From a checkpoint of a small mixture-of-experts model trained on Wikipedia: width 224.
Below are experts of layer 2 (counted from 0) of a mixture-of-experts language model. Rows are named router (the router's row for the expert) and show model dimensions 0-223. Each number is 128 + 24 x the weight over its row's rms, rounded and kept within 0 to 255. Numbers have three digits each.
Before each expert's rows: "raises" lists some tokens whose logits its average output raises strongly, later layers aside. This comes from a sample of Wikipedia text that the model never trained on.

# expert 105
raises: "ti", "le", "t", "ly", "l", "vis"
router:174127155102147113092139137111129103160127139139161137147124116103117131162093129072130077135130162104105088105130141127109190133167105122141148166087110140121136127135149148092141147126088130134159126170160186148100149103137151152175097146153141132101126152108167125105121091117146108077113092141139115117118129118099165111128086167125141097084128098111103130091115147143163106124134108105174132150137132102158140141098159132136080099131101098145109117153111125124134141107123138150165108105123131129150161152109156150100163158124098137155097157130151154107094148113149143139145121136166130130170137130164167131169147121164118096142125136133155105124097161111148101111081

# expert 86
raises: "u", "m", "min", "ga", "ya", "zen"
router:131132125127133134144137105096137075117131145136151146142133151094152103189114120122175105126160120141189126164100103165168135134160123083168108139150143153158108151136108095098125143136102092091188104103164135078184093136133085128110157175169138109100109129128130152125114126090087144081089098133110118111143094149139080094124160134149104134109133104141101144158146123146151119101127156124141168137115096114164156114130147150131131125119161155145143102126116093103119107110133103139123106130152151105144134156128132119129080163105110118105120136165082117111121149132124157134121147144135134129122146140130117167153148110196112110137131158134122134151133112106137070092129

# expert 68
raises: "mat", "med", "at", "mod"
router:157110126116118170127104116135148135147106136123137119139100109114162120128096096150125127104137160120103115155164081113108104113146134119128088123118097134111133134134079139118115135132093145134157163129140119112135138136107097108121103131121132121114103119155149158118143089104125163122139122137133134094142169090147134116140160129086160106114099109111123122116096166171091159163153144163135101123153172110126112154141147128154163097151158143147125104135149106145108160149160170139089126087166106116090092155094080116078111144146137097175157113145136107152152153107113148077095135178160167152129134071085072119142168114096184145138108115139099138091117141130144139119123

# expert 72
raises: "g", "a", "os", "r", "as", "ac"
router:132152123109141111083110115122133155150121139103098121167108131100156106132082111132109127108133148123141132095113128102120118145132116105157140154072096160113169144151126107103140140133084108123132145132123145147109141149129130149159106155191112178090161138130156120115084165131120135109088121101151131129153128150135147153146109115092174174125062113150148127107076159115111067157159124175115121144126162094100146135127149161128123088124117094152132099070136098109113165133141163140135131156133104146135122143102154112136111132123128108109187154142137191119124123167125175143154145118140121174138143131124126132153187142141127159158144106140126105119135153132176145133130

# expert 65
raises: " which", " with", " but", "000", "\"", "bit"
router:172187124123108174135124133143117116078147147131111134153127126133099150123150159153126143149123098137154100149143173097096136123137136168131123087129146108116089073119108138115148124136145106182135150148119117114133153125143123124144116164101110095116099119118144099111165105144107107155134166113112153141133126109095161095114129118120133129133100111129148120137136092152138157151123154147117115081155122097141134081165114077101133106140099143131139138073136077122098149120158186125105122150138103128098146145116165156130086161126097136132146133125153141158182132110108101096095126117148147127182177100098119115109183093106089109117109129117172130132151123175153091139107

# expert 112
raises: "ern", "ament", "er", "I", "ance", "old"
router:132098140120117101137167117142120127150117130127132142125110127114128113124132141169118104114145120134088130080160137147114136126160171118110124155118094164141164132142089138132089125130115115154093089112103133144133108090050136118138121140117172128138091139122116147153164121113148169126164115142120132095110136077164146170152117137093196083130105128172169160125077115139121140178152176124120147109166138112106137068157184166139126094133143135127163103134113123126094108153144173128140140106161127120139116154129165134077122142145125130105176116141123129153127127121085127132118142143139152124164183103123119146138176127105134140136111100172121110140142127142096162108107

# expert 79
raises: " the", " down", " of", " up", " their", " out"
router:133128137121137124174128136127134097126103162104145136151119128144121108106158087165156101140135059128117122098148113135101105151106116116135126114136096130143149159167177138137123096159138117135135151130154104174122113142126143192076147135077131149115177106173123146135110170123121145136144083106120146151130151128143080142092145105137125129132113139143078090082107129123166123140146170119090132079163162160151122140120141136126137136115104128131101118165128134124088088125148094148129190091134151140122105174158124120142117121125159118100130122147117118156134116120122077122109135111074077124103090156114137122124087132124147134143113161109067118182138102141136148122132

# expert 126
raises: "umn", "umin", " its", " Outstanding", "um"
router:149139137139119168113112116144150131132091141132133116142114103114159114113111093126123136100126146118116109144170082127103114122119122131146088104105095100103136139105072125107104125131100152143128159130126109109148116133113114106096112108104136111123119119148144159115141089119127160127124115137138130119142160110140144114117147121090169112113103113095140129105094158165129149158156162135140102121138159125124093155155146147123160087147155150119121110144134110134120156142156173136120116080177100112078093142072081115077121134134139093167174105155130111144154160108102114094089150187165188136139142068078102127155188122079183147122103121133112133104112138122128130118111

# expert 88
raises: "man", "'", "mark"
router:128133104122164091185116105102130123126115103139116164132123099152099136120126077149137099162140122140169149121143113159103116121166119103103122135130158075132139140127112083152094122133160133168089121115166153171109119162125113123147127159120138159113116123157130153166133128141140124142146114101116109150144102148133093120090103122185121148115121130137114133128158164111136125102153092120087191117116151135125165161160121143145131173157137141154138143133155093124127098100130095138130114146135163190134143136136108141172095170114123106128142107114091142083184111143151120127085140099122082126114094121185187111100132127123143146141145110094138107106089100124115135155160

# expert 90
raises: ",", " and", " (", "ia", ".", " in"
router:128125113132143095116167154126127136162118076116136136095143139087148126164171133162104099114149122140107122100139154183098128073155181116132120153154153107139125119123138139094090110116146185139113089126109136144143125100140134101136118091094094123125146139130096088103198132093104123117126097124118129148096144148136143128139132149093147097115123123153154144120132074115125154089142171090115172088146124124154139149129154124130129085134112134171165172128158136132085143149145125133122110146141150160094124119104165093078127136114117127155146164153119121116081118149115140141130135120124088100096100138119128144098193106099125131157128161133154116089139142112153106091131

# expert 78
raises: "e", "ed", "ru", "m", "ly", "d"
router:174153117146147106165143119135143168128126109122131111127129176165146133084099129169158131131146128125092156138160110076078163115114147136148104103128081135086133130133112127107107181142117127114146132111129143067091096102134100176102111124150134130155097100170138145088128085120151139143143099096110096131125155112110106148116164124125128138122144127090128179124157135101112111159162173120139123117154111102157136106141116133130125112141116163130138124100097084165112143182142122152111166154139097155127097112160117143093116137101134133098138188149111099120133113131121140147127155147162170090099137152108074144133146130130173143108093132131112137090091095121121125106149

# expert 69
raises: " the", " a", " to", " in", " an", " more"
router:113123092138161128143154145111133126116110149119126143119140139120117133123148165149138168122144080081123089101158104104114110103107108195108108127120101101094104122097142149173117118156135153114108125157145109112110178146139161128150132103122129116152152130132127150122135154112148103134080150167139138117112109119174113141125132114136146123136174156133127146082158155105129136156082143137113115121101149146145087121119094127117099119124132099172103102142117169104117132077126093135139118099130137161111130136133136098154144129110147104142116132067135124130097116113102092170163092090110125086106136181152145110102107127109138162028141163112143155166125126103161156158102

# expert 84
raises: " a", " the", " an", " known"
router:132174136124140119153193141123128110131118153174113157174122104105093114111120154074114135127139139128139105127125115110148107146062149112108108121143146047106142127137135139120119135165122087098082074125109157116154153151110114121166151127163161130107125143110187120130103146110138124118112127150119127135116119126141129095115131155156105137139135164131143192145164144147152143117109113135115127149158113115104161168080104120119117089101146078181125097154139171109102142094107158132120082143159163108152128164152101117146097146133146110153082120150138109167125129117120128168137115070134146130166166152121145148137133128139129121098130130113116163155131111119152124124147

# expert 70
raises: ".", " and", " in", " |", " for", ","
router:086114132125142140152094189169132088133129137135144148118125141143147121145128086094101128104131146130169100138143145132088128107153110131110101132143098110118116123093102142114136152141113124125140083129142144130149110097127119103135090120103116112140131117141120156150101127101131099082160097146097132154113152164176099138103167133160159095091137119090169139127139146126161180134105138155134138118115114117144132175151148063138138085113109123123121076129106113164115111154120123138166167122077112109156081100100123120153124164098129150146179157077137102137132133156096099117116137099149110093152117170201096132124121096111106134129126135135089118115106113130091153112116

# expert 91
raises: ".", "h", "hip", ",", " (", " |"
router:115127139117087140156100146203113127111127124084119126145110125096145115169136127147120153091133156131121109099138187160105119076159099114132128143153123151164139121130116158132134136121162161136115096118144104153148062131129113102133103111095116127157149112133105143134102149090118088097145153114102111145099164148145076119136161123111159096082149156126168141116136109126154162127123142167079169128095154109104134155150131131142145105113104089148149128102171077152085136141162096142155148130113125143134091141124124113138099141109144112131201123111118127100148121129106105112110132087132114079124126154149122150114171109112112159144120114145096116108133125165103154112168

# expert 110
raises: " see", " however", " and", " also", " it"
router:139104151128094103142169084115114154099183143120101135157169134138144139119116087154125144100153112148141112128158117108156108130150125193139121144149154163091096126137116106115123151135146108106161130095105116116139129109070118110150118109111119111151101146111192090150121125164123103123129119140092120122130144093125130137111134120152129153132061125088141168137090109155160122135159164100160130082144160124148155140127150159123138094145144148116174127132149072146105108152158162145139136085094109138107147142084128169172094148113111108140141139131161182136092117145138115091098147130117144083108141111122146139136103113100118140140117119112146116127186108158138103137161

# expert 123
raises: "ns", "nd", "na", "r", "tic"
router:114117141098140107130163138134125094155134152128129133119107106085130095112114122159129135139113092133131141151156172158099110122172157092144104167139109169179143137139161157134159110132153110122104107130128131153136076143116127128104105139118135143137143134121154144149132118142147108143117143104150099141110136140129118118148091169098139146077111141169093104141120100121119082141177125135117150078140133136130088155127180128127141090095149179156095129064189139140089143154148097125163088111102108158132118140073116091116138151114134107156153097112144116123141134168158114134134136086139124153142148129103100199141144113159114129139134119108100134172110097126167152154101

# expert 115
raises: "\"", " and", " |", ";", ".", " –"
router:118124151135124128125116155113136087120132146091109137111118133118152112146139143141109061117162152146105124145109119133142136092161151118071117166103065112136136126088164090104139129139135161167105118104090133133150154079137102137145125119163112079179161141157123142111153102134137122114144125132108108116113129100160146178124155114111150109107114163132126178134105152121080128125114178183098122101150124118142115121119122114147143089130098133114148137107142092158091130145128122151130127113090122135098148164069125090089120120103081134097171126134168091128167129111095131129154139138141078117166102132130092110119144111109155151135136175134136129152148163118094168111112

# expert 71
raises: " the", " his", " their", " its", " her", " a"
router:129170111142164110133101115125139150136122153061135130110188135136093134133149171095183150115152125118155128080060109113120123139095138119145177091106160097126126151085112169130143089148130108124098121172129101126131126126150144121103190153100136122134157089144157105149127121155109132123122161115132115179143108107125128149132135111136120142123097128133177105144111113130147112129112140135155134138147119108137104114154081118051136132111156082088109128155137092150129130116113116143086139117126162086110161116162113120111142083125113116145105107121123139143139142107132105127121110117165154160112096135140166125161095149164140137138108142157118163135139071156137137142174

# expert 127
raises: " of", " and", ".", " in", "-", " to"
router:176108129137125120121158139101125090159119117119130155119100116129120123135135110159119069116116101123092148129117173125155153143130127113131105148131122140169136141137173172140150105115207166114109123181134112199116107118123134134124128160133110117121155152100120078142145169116120150150119172088105103181148101146113046114130114175088122153133103110156098206144113121089174123124148156141118149101133145134129134142105137154115128113106148147144134120121134143141109137137119088141123119157127126120122104146101104096122179138149137124129106095127114149092092134122119100138164132109142094142109094134162145134147145119172127135091116130143106131151091112137151169144133

# expert 75
raises: "s", "-", " the", " to", " in", " of"
router:118117155117123152116110139141136098158103158132108137127116052147141119133112124166119100116117140100082119078116158145114122129159101099140130142090122119161160161153120111138119125090130172137134128169129122115095134174127112167128146127126152132130120143129126154126147179149133110159136150104106145194157135142141123101141150113128160151136112149139138115103085106109112138105112148123092140084075181110118141140171138180113137109060119089136186111118153139146144119132157144140113116114130129137122141130117132100158151130123132129163178116107126198119075105100125114158117151121148103164090096089144149119154150104097131157135130147151151135097130125105112127130187

# expert 120
raises: " the", " a", "ce", " his", "t", " their"
router:148177143123132121099132136109128120126110113120119134127130109146144110110142124145115138146147149135103129126157148117131123147126138107130126136120144159103115136169106151141143126153120096171125158133129163098107125125133105109101103143097100115113109142185083102146132113095097177148121140106178153110144135134123148127130126105140120126093161087095108109151181132139077162133125156110127145135120150084155093152134107106128083114130161096098127113128106073117088144133160111142099102116127148178101085066085103161124144080137125116104154121152147099067146141199121109111111129160078133112156092088134103099139141168153115150129118084123125114101158095108091138122130

# expert 124
raises: "s", ".", " and", "e", "es", ","
router:115121121107163113120123092137141152113123135136146157114143123143145144150112118127149130141137151148175061102130106144102126145147089117157134117119112126128105108138107110102134156123106126151139131159160130147079116139150112134152114130120095134086161130080097138102113135105148080072147117118153113106110170175139105126160156121155145132106123124126080098094164116106136165113114127110104147163090148134081139077104106122142181138122111091151116143152106145150119102115104135111155194121100133148181118139168135142139098145168088154155163084150164129080153126117151093124098143145117094116099086134145137169131142131144087123145150112118144106138146140134082145167120

# expert 116
raises: "um", ",", "us", "s", "ution", "urs"
router:085123163120147084121164158137134118150153117163127134102167184144124132129139089122115097143152134116143139139121106123144149142142143125142113158154151126112124117135146093133121088149149100141137060107159124097147142128118124194165109115172104135095151138130126115179110112081118134130105116145127136123083091156149108106140111151158110131159090109173141152174162156147133107106132129116155144133100113110126135142135139158128130111094135124123146168146104143117083104128158130135111114164137121138144176137108152131102146141147120119172092131163118173100094126115136135126122130170150111166128070136132117111110127127168140148128188153110213115141083126093146102151120

# expert 107
raises: " and", ",", " (", ".", " –", "s"
router:163109125118139094086149124112139118139151129164107138100136184134140100116099118092107093148138111128169084143128114094166120119157145127114116104094108139143107132141193116145142100163180102121134095080111073146157113135107121154110133125136132108126146135173131095106129109140125158149148116127108098112104096162132070114126140164132146131146167106126122120156073131150069131090136169123113117119117158151138128095106139130156145163149064102151141162120187132170107124127155152129162163155086119150150149155135093118128151117108153128099115124137108162105073128105136094129131125133091102112130126103120105155127157160142142146127123145144115158109127131140131127174125

# expert 101
raises: " the", " their", " a", " his", " this", " its"
router:124139143147142098159098116120123170137120149087113152122165176143119110126106138097180120139153134132108142070089111122157133125119159110147180077128176111099084142083122111183156133153162114127100128193115127113164122125131130115135179140107130116144149070137128100135143125161127135120096162096158149129104106124113108138120118126143152133106108132103181119160144108149116132113128147134170118134117109140142083089158115100063131114141140084090064117144122097132123158120149107128099151120139148129099153109154120102154132115120119104110124112142113126121128135150134088135105102152111141142165115119121153124154111168204151130114132126148146128114156091159125123135153

# expert 102
raises: "i", "ica", "rid", "um", "ed", "ic"
router:114133161131164105153148093142132139123127104124164151101159156160098158163132109076134115143159161151163123104140093148097141156140133121138145120142113130189115151148115096133097149155143145124120130171155144161109138126143117159121118173113084152127151151130092162130117116109122090109158097125135094124170150165144078106128137142161131141147123137112137108110123157123115187114147127119099145093101096119121147091141127127144147133155124160152101123160105134134143111126147091132080141130104168140172118085128131131123112151167106193126155108124119135094145130128126094124114141149125099149102120139184171168158077095110088088175126133132127107121143157171131117150111